python train.py --num_hidden_layers=9 --hidden_size=192 --n_experts=192 --experts_per_token=4 --d_expert=96 --d_shared_expert=0 --hidden_act="swiglu" --moe_layers=[1, 3, 5, 7] --router_score="softmax" --normalize_top_k=false --routed_scale=6.93 --balance_loss=0.0026 --balance_bias=true --init_std_router=0.0235 --lr_router=0.00042 --num_attention_heads=6 --num_key_value_heads=3 --head_dim=32 --vocab_size=16384 --norm="rmsnorm" --norm_place="pre" --norm_eps=1e-05 --positions="rope" --rope_theta=85500.0 --rope_fraction=1.0 --qk_norm=false --attn_scale=0.177 --tie_word_embeddings=false --parallel_block=false --init="normal" --init_std_qkv=0.028 --init_std_o=0.028 --init_std_up=0.028 --init_std_down=0.0 --optimizer="adamw" --learning_rate=0.0011 --lr_mult_up=0.901 --beta1=0.95 --beta2=0.98 --lr_head=0.00751 --warmup_steps=415 --schedule="cos" --final_lr_fraction=0.1 --batch_tokens=65536 --max_seq_len=512 --doc_mask=false --train_tokens=462700000 --max_steps=7061 --dataset="wikipedia_en"
Below are experts of layer 3 (counted from 0) of a mixture-of-experts language model. Rows are named router (the router's row for the expert), gate (a neuron's input weights, with its number), up (a neuron's input weights, with its number), down (a neuron's output weights, with its number) and show model dimensions 0-191. Each number is 128 + 24 x the weight over its row's rms, rounded and kept within 0 to 255. Numbers have three digits each.
After each expert's rows: "gets" lists some tokens that make up at least twice as much of what it gets as of all text; "comes before" lists some tokens at least twice as common just after its tokens as in all text. This comes from a sample of Wikipedia text that the model never trained on. Tokens count by the router's weight.

# expert 111
router:111111131146182118103100142159123115104120105120103148140139138118145131168156139110178093097070141128148129124108090137120103111097078103115140128091119141144109156152133114109117111154075124111118090129111109137130114177121136113104108168089137120129114166092133117139092114113105123129109137159088109118097099137088109101081104112103115130094153147153103113136169133108126139136112141150068171087118110136125105122129132126090128147152104151150102148050106114170160165141147138118155133156112111096139118111156100140154085137158105099131117118140143142124116099112078115118
gate1:108094095061125127120163120117164199140103143115136119121144105153154098147115101122134140127114108146119127142127212147154106137108128145123116113123136100144137155107109143118118150078096136154136086084135162146127117121139148084120122115182127129142153104112160147120114091086139144121134115173092161141086088171132114141153162083105116094149091146121089143111149157137138138095104124138131098130128119092127120093147106133108103157127148067141127117124125151132125124149197147134131127121132157112130141127143122133146120109157141108107143133152111137185108114175116147101
up1:153140115164124141174080108127118128136122104119123123140117136148103138124143131103131102125133159097129104127129058075113153117174147159140146114115141143130134153116160121084109103121144151096113138159108126105106163123136124189113111149109114119140108112136112109114130108150124127114108115120169093137165120110086107109089117144147159146121168109156141102114075124127128148097113160155088130117127114123120108121099083122157152089082133139140159175113155172142102139117099116134107144127171170117127136157069071122107092178136112148152146110153154073105110143142145132144
down1:147099164122141152092179082157112150172142118125148133113130114147140116151153147140115128107124125116129133126132114146130167142129164108077135161136109119134127199174104140122116094100107147145135124101131127165141150141165139098111120139156131140101086157130144126163140103096120135113105153135081145186090129112083141132181165112135133193106140146129115139135104120118156116117117140177133100165151097133142133126163161160111106113123130148133130152124149131157137131170142140110131077138077110099107115144159097139187113108107146125088141139112117171142149098109164124118
gets: " ", " The", " D", ":", " -", "2"
comes before: "20", " -", "0", "19", "1", "2"

# expert 118
router:121171149141139116106102117080145104089107082137165101116104124141133108125114090107141137164146117130149123079124100074069109147133176124177120166156137142130111128152105121127116115164113117145140107146081170123149107143145148113138165139156169115107105130101143142096111092135130130124126118141139108105127129188158073090143142132114084148177142108095091149145153114145116134104140125162130108120125133094141108105148134163111159158130172114152127106110148137125105140116116149122175136132088105160149058121121126109146083127151139085094130147137137121138106126121139145145
gate0:120120134108116145101155102122121096094171116100151145113115143128146155103095090081127099152102133127105156096160122147132142093127097135136125174119134156154105107105133187124119075112112121087108125107122139106154144146100080166110150167098128123136106139128096149126156114121142121178105109112141136127100144149084114088129100178128114092133177124109108109141117158162115115102127076125151116163142170108142102143124108113119108127119092158163113152141117114108116128086122152196138154103118122134102079122097117143122148109116140146095094120091117095103118106134100168107
up0:140168110126110144096174137154131133139129102127115097097119145114090101088126133152121105169105112130157109124158111160144121123106065126144150109110129112135165097142107132127107104135135121145091173164112137121113119087094091129090153136101161149153114139175156105127159121129095165149129103130129152140138133159118130104107123124101133137135164112099095125118135133130129142098158097092113131102120073121076109101137129141157138108126094120155153164168142155080136144113167140146160113133118129142120128091100128109093120157100189147117170111091116089075134134119133144067
down0:141157118128137128126120165083112108145143140123115169109097149144096086103131155161142114146123139090129113149127161160132089170127109168096109123117131125104135144132153118153130094130148096146096138126160121150095106097146115143118094122107148088176124115112074153135098110144142117190154102178171148112112093170112138150147123117114125083106168088148137130134141162104118123076136119105119126123169121109099107099118147119148105173116112120088084169153084182132129127137132119124118110129137088115135139143141133165135146120121164140130124126168113175080142137106129165119
gets: " with", " in", " as", " played", " for", " playing"
comes before: " the", " a", " his", " —;", " her", " an"

# expert 188
router:134110143090137149124144091117155142118139169134114130142119119104095075104081147139126102135086143117145133147141143130122133129124106131126099101120151125164132129098163174112078114156149168117134199151109147137137135116176103114139121099131128142118130207129115145139137118159163138118128161157137136138141103117139130132128148061166133129168156129085118103160135137129158111165137116132172108150140131139105166124171112137159154112126152083180139105101154157122104106078137104118159116133167129113119122150134176127097122170136125145118145172153082125102113147105123151133
gate0:137124119088138175163119149139074107083097140139138117146058152100116129131159123139108155135146124093148109134164128091155131134135113113092111131109122124099097093106121136106086134100134145082127168150119088118135123089116140099119121146161117124169132166144122084122102124123122135113111131141118146121107162107160155128160106142152132166076154121095110108125123098105161163092146150156125132119126144098088133157118158099130138113110148105143080138107141127090118151147118132099133167110135119087098068051115142132094122141098135118140145122150118085104111124152132106104
up0:125100110130116129120130121156156103117107149147114161137082130113115118133139153180122155181088116094153125156115152098151105094119151123074119129166165112127069116112122146117099109113126180107145137153121128111118112124145107109099102081131126124160092159142151105097104126121133149103116146147161138115122130152128123153110165154153139156083150153118121105147152127108159179133110156137123117156157150169059153144141144117145170154098148122134082163128144106103166174129109104103128131127140114121116089085144160121101104129073127122106118162124129126089116107148109167127
down0:118156070145112164125120096138133136164147138128148118143123127148115135123110133111088124113162140141111134089114121116103072087107143155078137136099152103129122108145120162126091152128123065134136097118142140112088158107120158124121135113129166101100141125122160156097109100153104128111124134142125138116090111110120127070146133153121071051174150156134079144158109105118160120136138111153120139139159153136136104120111161114130109115172099180102117133110147167123135102140153108083146093117124133104149137128121133129105164113144141104102150129145087148167167106117127176098
gets: " ", ",", " and", " Congress", " October", "20"
comes before: ",", "19", " he", ".", ".\n\n", " and"

# expert 166
router:082110143088118107119126153111142115126139091102115110123130135147170130146137135135154082138106121147124123122159134103139128121101168117120183073126144118142091163135165099124100128153124117188135101155094107122157087123123142114113106121100152131154104105114129133156127150158131171145154153164091144154147087123086129136134154073136088127107133170157075104163127144178164163104137149106141128090096139165080129137142109185116121166156153139112126155136118120109146161144141161170174156129117128142154131125138140121141094105140129085135130144115138108101148108139141112150
gate0:113153148134172162126116088166070134150122095135153131124101159144128111098158124128102147147127169123122126115119092159103110112129143074142130163167144081131166155089130134162124103162143111075146156124129140147143155122117141135087118144114092110174103102127109101125164121105133124121103167194175143133147156115146127083139151134102102130124143150095150147124150126110112145110165122067147130137118101145112127085107099090131132140152119147126168129100132144086134133149126122122149149104173158179122116140120110095122149089136107153101121120157120097109109091113147153131
up0:172151105117125179155097158117141110135146162132111120130126102107069151141119157178156101107113169127138145171163147111129167126127135160137104138099107170103127116140148136147129119101150118148149107148118149106128147077118112143127133131151144187119138170137143114107145109127162113112108106130145163160099130115156098118092108135151138133129119112120118128154111113140171178127125154174114127156115130089122148146136124105169142123092183070096183148123149141140145116131110122127099099180094115140150092146116186137142166115102137175119117107163142111112146156128137135144
down0:126140141151165166154131195111102102122126126136076134141130116147081154139094112116156074119142135105094130123107084138092107147087118139160158106124114151150177153124147155142130110174155141146145150148152125125123158136123098135115122154097133133111112126116149127098159085151151152121147156133142132110175146181098117088118115168101112148134176177104118108112162145156124102145121101138154112124126088130144128132118108108145148145143157118134118094135160146091174177106115101127122149154132152134154151121145147107126160143142134156131105116082205114132121165110113121127
gets: " in", " In", "In", " as", " to", " at"
comes before: " the", " a", " his", " this", " he", " it"

# expert 156
router:118143077134139115114103137143133129126109107085174092180142125127129149132143145137137122165131161149103139111137131110092117099150160108154151134110116126187164134115133150099127125159168118157127120099129135126146128110118149096128135141120171136165102127146164147120092130166134150128151119150179082107125093124168105090145182148107115111149159156150066135168146131142100097136125098138143092128139149134133104108121130151153130071144138147183080157176126110116137159133183127125159125145118125142097097142132106081153075130124131117128154146114133160124102108091116143123
gate0:124100176083116168091094118102133108169118119139125128091145118149126162139121124132134134112104113155171099073135111157111122147125163130135131118129117127168110131112132107145086140135136121117140096122174124126148109121084189152150123116099067143127124105112111091159103148108159112158122089130111122121121118141071085157134150112122153149122128131139145160141130087154114094155133168122099128100176148115126097153113150115087177163142163162099138146155142087135166170107118134148155140118147149119113128109145131122163101146122086087144151122131118088123112117157158094114
up0:164134192122129200147114114123090140177138111133138129140121168124104140112096114143101156134175128105156103170135153186130117128140113158114078157170133120103098139148156123141141115106147092117111111100122138112131161143141155179121136139122108109111123117106073090119120143120152137153079123095133133110109116160153115137154133170191152116129106130133147185120119128127139155165099121101129160126165107117121099109137167098152099083105153161120096115143121123144143133129142083094118100127179102149142117105101135146124121124101152150124088137101112145129139142121119103118
down0:107130112110097175125148100124161139157124103172102107180116122142110119064120168156148165094138106090117123122156157113114139091141180119162145153145116151101144160090134122131123095114118091121118096136141172168108134137116105144092078106118130115104081132067097178146104112145130147133106125114154092145109138120150100125145121153142107099114131111114123138135124120119100124120098160070161162092170113087115089114155129162129120143124144096121105169117124133132105116134124099108121106148126145126147113125163127087120119130124096147142082142130129166120105135076129113104
gets: " with", " won", " made", "ed", " announced", " played"
comes before: " the", " a", " to", " his", " in", " that"

# expert 130
router:097125128119142147145142148119120110115150117208095139103105094144140201086165158101114130125132109124092161118131157157130130134145129114177151113116085136100128093171132138136153138127104148103115129068151122150127083111160153127104182133113122165174132155113065086157115120103134138133112099134128113133128123087136116151120116136150146097141121157130171109131134128161170128098098133145157105078100131117161106163149122156153133150106137131143112112108124160179128122103132117099084144139139134128124088130123131100123191117107128098136156119103135131107121125111112112141
gate1:073122134087096124109135124147102142160108165074143153080092155146126126157131147166122145145094122145102174117123159130115131138159110128115146119147121095115149098114145167154087116123087117128148198144157147126084136161145113121094157134141103149130109124116111120117145128143090135126166105164119135105154117185064100092118172090160098146134116129111128140106130125151161160146111106120113133149147134105123139135173129141130115116129147164131114108105117130125145156169076156110104151145131135143174105148101167126143128139083113155147139111175150100140152124155128111114
up1:125117136063143074129119123117152097096113153137113118137099141103129097121146123111135075116075134093148108147110129115135126093127076090126106126111109103116144128118157111134128133177120126132160157137143097137122139152142114129116132105069117080127083097122076163102105169132162130084117092132138160104136140080134108121150087172162154131111097155112122140155114112102069140113135168114105154131117122159149145132144147136149082119145134176119123140122111095140126146149157080134078142131170156119123122120148130133151128129123149095157128142121138164126158131084135132167
down1:135135114104149131149102069127119144071120082114122144162109094135175118151119144122102146119125150132094137117106167143173124095109080081156179144115138114153071117130109103091080141116117147128083124138124139160144085151110133147098136117131109107104117150146143127124112141117141112124097143102160126145149114132144075154144190130130150155147124115141150148131109138119095128128154131109121119108166128118146145111153145096085121129106127096116111141111101094122185118067112105132094126083127123164167137130094150148162141118100114154136183143110113123151173136118116148133
gets: " ", "19", "20", "10", "11", "0"
comes before: "20", "19", "0", "1", "2", "3"

# expert 34
router:117144130142126124131150106140124143148136110104146114156149123133123151120118134147114113138133138143120089082157128119131128103108139118131155137110146102130125124086139125165149121176142112137152150133157139135164047153142131135109157140081160121175103105178103155118096125152152150119134138159155149122159087100133160144119149098136143106146165135131088096112166107133100135124111130136081109110161132135149118108151155134162116099170074131135118140137182171089161145074153134150142116148084063173132158109099134103140133163151149149140128121102132126115099081101098104109
gate2:163110128123132132077132154152092177133141097118146121130172098096112113123144160121109124129091123107135135152115117139101159124108140156083115106120130156118171125131145122129141151080112136104091164103154061084137155136143101123142131158131109122095135119096133089148106130148156133171142117170094185160106107120108106144120127183128182139159114098085127116109164156153110116091094152099135123159113105190156123113152112124140117111121118112149123146137112137151097110138140129130141118105107119092099145130106115104130096119153132155124180103097122140135120144155183165141
up2:122145114113134088133123159095150107109158149138117115121095184144129146112156085138170141127164126089124088138130139123107120157120125117194113127162101107117106159121130123134114137185144147159145141131084155155106107152110141093120139064124154162145140131104122141133140149130109113133098114097169124127139125138100147105112159099122093143113149125144146157161099094123141121131060133167163088163168118092056144144114150155137145147101113130124107106109111123099142166127134144145138140107114110117171126144137152149106144152086111124119096132158131106096071131133105118097
down2:122114127132115126143124128103139116134097119126081122126095105153136120100128150145144131114136142126084115119141111114125109113142073124133136134146103125131109128134097113088134117171142140086146079108163137100129173159120088129105124164122121135097124130121163133128114122128142092135148196137143145157099146142140131147114139111110079146141095147117120149171120053140154139116102121125085132122106122198127116123117104090083090167104143093131128168093132121131124165111086171162125115125157049143135123092149137168134114129111155114118128149137131119121114169079133105173
gets: " to", " after", " when", " while", " but", " from"
comes before: " the", " he", " a", " his", " it", " they"

# expert 132
router:117171165114161171099140123130087151147146095126078096108096161108121101117114144146126141116109150123126127136127146127121136104147131138135100127139092124136148152103152163128170130155146113123164154106082168145130107137095156151135124126108159129157121144162100123147080150164139152118157114101139119110114132153139125085140127140169116122095117103145118123123140079158090136139052151149173125141170123124137130133157095099154157133086157136113119107148133167113105175147141132089165104101148121144137100120098142138078098152108128144104111151170135133086122104090092113091
gate0:163131136094106164142127062107113181101133139105173109133137136123173122152101091114128146119162134132125114137152099176093133120151117151156101105106109142146162151105111120112113128134090144121158074122129138118100125112116157140143147146140110115115114147141123162112142125097136127124150100122167145115107116180132130122144172147119124128101146098153173115115107100110123131123181116131149121136122117066123122099102133100112140129114104153107084121226170104109179137114094105112140120122132131146128145059143126124160099120128105109141149178116119129109085132136119119118
up0:144135130113124136082116102130122090127143107107168136119128113125129161145115122117130122155156124109116136122111065107124134102108104171132118128185174117137107116130121099118138148085161147130132089104165129124136138126107143132145130112172125142126110137081088097137122091115112109152098096122169106160109161093167167127092138146111123109142114182093138131071158104116123107078128114123107086077105147136180135126110158090165082116117134105140160124128135141159149137104163135150126164176120139128179146134116138112116144148190129132135130106120154111159090127144121101102
down0:135121140139121134157149143128140174158128178107116125116093151125116128131149093113114118138171140184121157123123138073098154131147154183131143166144158117130128129130143109161161135118132115107177127087156150132123120157122144108108103078160134109136112113121148138132085072157128171109078154134169127123116132138138117107107132136105084115166128105115107118132147159099149092100092120140128106161174154149167135138131155152168079102139137126134138120162110131131090111107170153143140137133174106163140120116129123127048140119124113113108114136128140144094154109091107126086
gets: " in", " with", " for", " into", " as", " on"
comes before: " the", " a", " his", " an", " her", " their"

# expert 13
router:125123135179113101161149106098102106108149163128138105113096117113123120117120077157126111157101190143131061121120143121102144136120162158141109144159125094121118129100124136133164139097141158129128148101121117090088120119136138148099114144123149130121170133142189127144123129102099109118120138141150113151158100125129146148126110155113196143110122105111152123122126107098107089134116169117118135152145189154102165142113175097109115099112163132152134098107108124125122151106109173139110115169088091140121130122112097144159140131155132155141112085109125157135118096111112209107
gate2:150111122140149093098126111092106119114107113138143134106117099103145139130150105124106104136095151112142084110125178166116142089088160160153095140118102146192172142132106143145088120094081143180099066113095118147141122101151130115091166069155146143138121143098121127099177141153160103125113133117118126101129120127090093149151139157121154126160154130129156093130129169133155139132097148138124098134167173124156121125111154111136120105096107120134111120150139147126141138124153165134133131174151125134154128090132099112129103152156173141094088107092130155145111119164119120148
up2:102151126152121189176146159139117127141137136134190120166095129159108099119152153094119177131135146143119127092157145113152127148130141125125144172164156137128117107156175114139156135116131094125111145146165172154127129100113141128110164162094131102142177128124167129130117139153108147142179156058116113136150107106128147123134131111121179102147164131129107096116137156175117143087169123175127115147122088133082138123113117116144190115146172119142155149152142112102103161080138124140109136123105118115105135147109131132112148106105086128114139104130136131083159125139109142120
down2:146114134098106163137175091130088150148142131144180126132123134120105134096112131125146111099110089132092137124103134154149139154143150130116154088138116149142096115096160140158157117133107100112146109145161108120145158174152127141105096104119111105079128094118138149080115194086079118134135099098098128169114136145103138131097113150119144147128136094078142099109125116111110144102143070155174102140129118130078120119162148119158145094165093162130169128143175087124131130131112110150124143114104139124112109148125093098146113150124098126117062128143123149120122108160129144149
gets: "\n", "-", "|", ".", ")\n", "–"
comes before: "-", " |", "|", ")", " Clade", "1"

# expert 121
router:172149117111132121161104148129121097159118131124109138118082091137114112121123160137169086097104125120154114140125151140159124111140102179131134080158129160109121144126147133114132132179169117135163117144118138155096134139147113128106154109150105115140161154146146113139161171095091125138148103123105156136172181143158117129183133139130102127159082150145122177093121120165120165115107180144147130114138091173151174091138123126101136145127184110137122105118081128123141105154145106090103123141182168137158156138096132149103143116152159113137142146124092131111134147128126094134
gate0:086111138120085100164169156141093150150123130148089134075146104132167115120139121104138102138102075153112143150122127085118142151125134133061114113135138113128130063168156096148087169154171124149150167114178135106120134116137099084171108128122138146134118132137133138100129138131156135120136152134154137163159113076103106133092142101136158150108111107141103090149178110166131164121130156150096166099125093180138142127146121112141122139150114110109106095132142116123124173144086143127144127122128141128133167136118136118107085123095154142122158100156130117126162143136149114153
up0:168150140122158144079084118112125132133121136083168131124139164121115154151115088122107152112139179113194089082156129174095142128094117121144139136097094122145150134091102127118149138102092151134126118098118123174126101131169152174103129132123120106150125127111112110154166128146109085118157088139134117101086119166143191113124106129162119127136158128110142144134149130108104143175116128122124155170088114064114079144100154150143145129086118118111148138130129150127116148121142147167116119127106115114125105107176087117139126131131110121167112147096146116123126094133097136094
down0:171117136129145097112136172136133139165086106162152138138161113095076175101114099124125111091108124147101116189090098139132168138106112167135153089128140121129105143118133127112083106103166155117116092154125137108130132101150140121156098168123167114119134140097143107110162063162098108115158134143131138121133124126143152160108117118094125161171135100115068110137091142132114103162129085150115139128099090103099155150120139102105126147117089140109118158128163158152130145152137114087113132157124136109099145099106153130148128095147111179156132142117143145087123130114119157137
gets: " ", "19", "20", "05", "07", "18"
comes before: "19", "20", " of", "18", "th", "s"

# expert 9
router:131148143171141131116139178136091107092136144099110109156138122089075137140148150109109175123095124103083106137139112092122102143111075130090130168119127125117121122099166143123102129141097148093122134101180153156114107128112119132142143128104121124135118177145181116120149080144159129135114155100106115110128149114124150130123080138111129085118108155120131115141094127160119130110096174133123148104106088146174113138150143097152150164134114140139129081079106177169103162132133100102105080106115121123086099167109132151131131116115138146135119099147152099110163143084126116140
gate4:178132128119135115138116137121108121089111167140144115145139098103122210149112126162126132112170099098112126158132126131151117140149111118154147090133104128078105117171164136157142120142140094140111123121112127173110104124102154170125143152140131171125157131114091111093104141141099130172140117149133137125163148131127138148070058132143161121115126122113120140118127108145124117105128154167160156132123133122117129147128116066113122179125120100123183132116112113178125122151123113102101160099139152124116135183095136149141155167113101159113130135072114116160168087115091128111
up4:148126085143129151137124140119113084114120186133153138154135131123127124137073127151133118111125126127139111158124160134124133109189100111110145100106117134154159129156128122118118134140121106077092160080104138128114211055128112129137152174142101133087116124079120144131150128134099130125107126110107127125114114150139111139109127091185153153109117123122106144107168116148144096111120140120129106159101144121168139101144104109129130146131098087143101113165150124173129058156140139108158133112117118126116123150155147130120130151175102160147133118072127139180156122091162127134
down4:125141090121128110075119165105164146158114122140119114129149117075115086104148132123135155127131104137142120143123120146129098151100158125188156127133133123113142141111124172141137088138112097131141104130137128134130100122067135153103102102121150152100151155130167090151109136151088114096119092159128123133140089112130154096097144115119135124161074110154073134124128132153116139153087135110127115101157121105102142094125137090146066100138150093100137145169147107141152149108101157127130156185172147111143109169123122137167123115107114137083112162130107148129163094145167119093
gets: " have", " ", ",", " of", ":", " with"
comes before: " by", " been", " the", "°", " to", " in"

# expert 151
router:094119148132091094092112170145157133096130098143150130128163131127154141132156132109092091130088128107137129153121073135132110142115120097082144087122148109116128149163134089151129138184132105117107108138137115084135092121129163138108143133116153072121123134173149143102130113112142085119129144132056120149154091135117090147077126136143133166112126152145076111148085138174120147134121098120120144104121114180102131172131169168111128161142143146092116178122123119142142129140128131121098147155135135112127136104119146127157107124104093087156153164132117152121153118127169125167
gate1:173096123115143152170126078149145136146114133167128137129125154133110120092135150120141147095130125084160118119118133166127143140108131148159172181136124116108110152135127126121115135113118147113102065145096124128090138119160145133152132073141148127098129117156144136146115091110157084101114106153118121089137106140143136125160133099182142137106139105151140112141113137145113148179147134110119106188135146087143177124150179153124161083134147117129130110145154128188143144128126068092154122078114094093148137140170155113157121127135114104151158142105105132115102141166141154124
up1:174086128123157112119132110157126115107133152103071144119103124133086145186151119106158132118062131098107147126140165171137131111125097137118105133162128137118157114135146156126125125153184124107129138126122127139133114108108138189132118134151121114164171144120172089135062126125123101101160136098089141092123156140162100129138134121123194100145131141098108108152105150140137077148121137101150128134130119135128166097143108116142100115151157168140109128130168137085120126110094113119135116100140152135119137092081126103123109155157127128154120117180126114106085106161164145117
down1:138130135122152123148122135115116140156149084142100150128085171166134107131108112109129137145128149150104185142176117155099164121141157120162123130103168133102123107212168135101139144146151142111081209110136113126133151134117133132129125115134093159118124101121123117173085139145156098105091093128139139112080138173146126171161128121129109126084127107129150130116118099090120111117118095105135152137093146141130086118143115087082127121120090107142104124124114060137130144121146121134154133103121072166133074127133108147133106127126124121105146137138102119119144138098106103113
gets: "|", " |", "-", ";", "==", "\n"
comes before: " ", " Year", " -", " Party", " List", " Date"

# expert 8
router:130105139119087119175097112110195115133126151180105109078130125136116175148149128111161127120151085145134162150133123135133121130170099143159174112152110117131120148128121117157118142144153131155141143119109128144133131117131158146159103145098102128142124111143114119110094100076168121102094127087135079142149108092141093095129161104109138120119141107132180099074130139146161165098105143119096149143114135121082140138132120164106125130126130117125119078111165111120153132102119108111123149168131118102125171173090128113151192128132154163112112124141129095165134135173162146130
gate1:104132153124165098130135106118164161136108126145148116115137145130125123089132147118154129111106148181137149154091133143133171125107124091140122169120117145141107140124137122083063143144118170170108123107110095117110146138137127104117151123143160132101125143147128101134075191121145072145100120159048115117121096100129125145125087140118125151145087128106124140118131096124150115117123098131096150127080163147135114124115137138132143122122102126156121125144125108175072145188140173103150112136109110126152117146110120166099101141111096170145122124160137104121079108149163084138
up1:104183159116142133095137141119137107135097099102139116119090130166101118119141187116184139125109137148138134173120118086172128135104127088155150161125078130121127133127103091103096161186148147148138101105108085124127157129113098105145162138112174093115119155136134120130087125103156110167101144145074116088147118141161149167110120117098108120121145113101127138095102136089134126094157111139102141150140149190100134116113123153132159122125088148153089137152140095139117158140090160147132125139113108133130144130118132113116128108150114161149140114167146128142099084169161126135
down1:159115178125088111109113183120093117126142091102149138099108108080121111104148141141120116121121137170110105122116152129150107145108176145145112138149143097108139094090114088109136162137134133147119133137128106125125101120131093125165151111146161113143077115143130136118089152135128206157099123129167148100179119091073158138097136150072144116091116129135093094127152164130142130139152117138119148147155138123134123110131128113150125136138146168140148164137105133180089124118119126131117128164099160121073129116091122103124113113108149108167171116116156176107146097114119150108
gets: " |", "born", " that", " ·", " late", " x"
comes before: " ", ")", ";", " JPL", "),", " Stone"

# expert 71
router:098141145124146183108101162081166135134131104109072103131137108146164147149150151113141112139171130126150098122130136081138115149144109112148148097161149171132144126144150106087139152177127143119111127173091147111143098098110176165090132145131150124160118150136097101153107116097140104074140142102114146124146114086139117116123141098135118120137126161114131114155136096136114155168116162099124136084114145123134093152141165140130132115061106178160116141128115135155128131143096122083118129090149112135141095095106144148137129099110139117158170109146112140094155169150118104155
gate0:120148120132115062126158157169143139097108109128166115121155121148125127156104122146110138141100109140119104141107111082106136154122188146129146111147112119124147147113105125146120113111115121134079189120110117166157155123144117148128158142173157103113141147129183147112140132165090125126144100135199131168110107134144126144132142074131121164125109094129086150141141156139118097115125119123145133124158147096149128138118129142148156117146146148142067146077061153148146114149140150119125111191144111124119154115159166134091155120104133137121145119116105082143122135146167176123
up0:134130139142160121125092090119152160136164141107098121124122137109128118125148173143098111137161193126142140113130123154116138140116153104152137145125140148144132134129127126117118144144167127123109100088143117090135093149138139106081121108124107140170104120140091105152077156097115136109107115144166085116140111103100157121095113121134098093146141148137147094143095124156141102158138111111103134111110069137109114095102146105147086115165096105165145114148152132084126127084130075097156138099150102174119122102143133057145158111121131137101098169166148168147147158172146122118
down0:112131156117131113133126138100104110121112136106120155113137135135119125124149123108144130122131116109123100134172169166152141120123135064070153128076145151195139091137166051131071163126147135101148147101136121083120164150161140111122130110120129157161077098117153139150089129135140134118090142164111181140115146150098160127108123085157171128109085147118146115125143115133168162112155142149107090137112112130136106145118129120109129157166099140126139129157134093159099112072118109082144152137127148110126111095119115117103110136127098116134145137104132086156134159124141136104
gets: " with", " ", " by", " in", " for", " to"
comes before: " the", "20", "19", " a", "18", " which"

# expert 142
router:122116115129158100133131157154099151113112156129110118163152125112114118164152125153092115129110112110115126129143103143139137122126143128075110078131116125126158153110115133163165090159141119137153118140096096127095116124141145172125151150093150098095130159150110182113155118091141138122136106130147179125108114117119165103088172155137155105111121101126143094140070084122095155162154161142144132169122119126084110112162120125115115123118121153126109078086143143122130172125102153083128080098174134119128137136106133154172118145173093154137149159180133159088126158122135131139
gate1:098151179080104098114096164110115114116087093147136150128128113102163112166121107135124107126119166130113077142107100164072125120191159141113157123162144157138109117108122121142142135131094089129132096160129095134146123107123111132122087074137110114115125142131110117127133140160132137124112156130122160111100136101104150114154134101120148181091124122139097131159116113145120095101075144096152131172137130088138148122159154137125161104096145121115116144155115080121070131173142169115135105159156153131133127085127145143124150140160137143123120132160156106101140129147140146192
up1:126118161081123096098085164135111124137125109127147165147152116118141109170151104125139103127121144124125151145116096130106116148167142134118138124183134124190116119086130098148138110138171126128160070166137126120152118093134108135122100102134106082115154176140108119132105131161142122124083155123123138120107128129138147129100157122091139144121122138139076134131121143156133134131090150107138123165157135084137164118176168102145130107118150125094143114117127093092085135178138147128101094160172118144127122085087137126136135140192149156106112124148131104095148141127134150202
down1:158105145121127157144143136163123176131122091113143158139109119176124106120149117099144142121123126147116144133102107106087024137127061134129143102123132164175142134147150153117154119090091142119150116100124130137123064150125128132108147124122148158125142124144160120170111127130124179135151117118129127127122111121100097097119128161156119129096116142148100131113109118142102143144107133151167146106136088160130112157108112168137085140147159147079115113160152153132173111118166090140121116117158112122130140118145139106089100127135155156110145172127089095090134127093134150076
gets: "|", "-", " |", " that", ".\n", "="
comes before: " ", " Total", " Party", " Win", " \"", " Turnout"

# expert 43
router:141103167140111136121171122067122158126143147109117122141136121100089155115099181137093156128130122135087160137121124107138124162115080145131081134107154119125147132152166126143118136156109155094104114090159137112141087071142150123150154187117086158139144143124118130126133132155122127147145127136102127112116164118148131123130116140108150127159127151127126123154121110162104118128116087154137148138143122167162130095137121169127086185175115103187129189161096127112135147089157082114113157160123153132094112124145176088141138140133125131120090137172146154126132123134152104104
gate4:085142138130147133106140104121173076100132149100116143165126110138146121165159124114211102139126124139157109123091124152112150095099122131167119102106156131148103101177105127112103134110145121135129162118093119049186129099143146108160120118137131086119132136124103126128104156134147160128156123136061122109113127105109128131126124131163146145106084128141134128131125141140112123108077146136142160121135131115115162121159085152100151153123129145163123127097088093092111137129173131162139154087163160120128132113096129103114081103161118113143143102136151130138136124157117074127
up4:129130142161131128142155092090107065132132128136105097168169096141125137146114098101117100122147080171131116100105146132094128121112139158150123143105143136120095112149105168136146133127135131125105101143094135078142121156072170171142153141115143082130110134129130159135159137131183120122148128104108110096153172117121167092148131135123137066149110147125168128129166138124115055115137121147081138105114137145131147115112098121100120131143147152144142138102097141139100165083102151167130102116131170132129117159112123100124137142167141157103121105120168111149102117079110099118
down4:107102160162175134141134166159131159170138096107133141144175127120152113156153161140116131108112165131106102119133095109118123151168133141116116096093158108091094170136113144155118100140160138177139158149155126110096115135156131143122119134117162134105126087156127155154131120159136169149106075135132142128140084114154139121136129132125098160091139095132105127123092122144141110127161152129127167112107073146133153148108119117094114132149101139186133152138137150135105196180147145144166107127118117123124135113118120095126078068133093121117156167136130135087106129102098130151
gets: " ", " Preceded", " Act", " access", " Height", "ept"
comes before: "19", "20", "18", " by", "17", "3"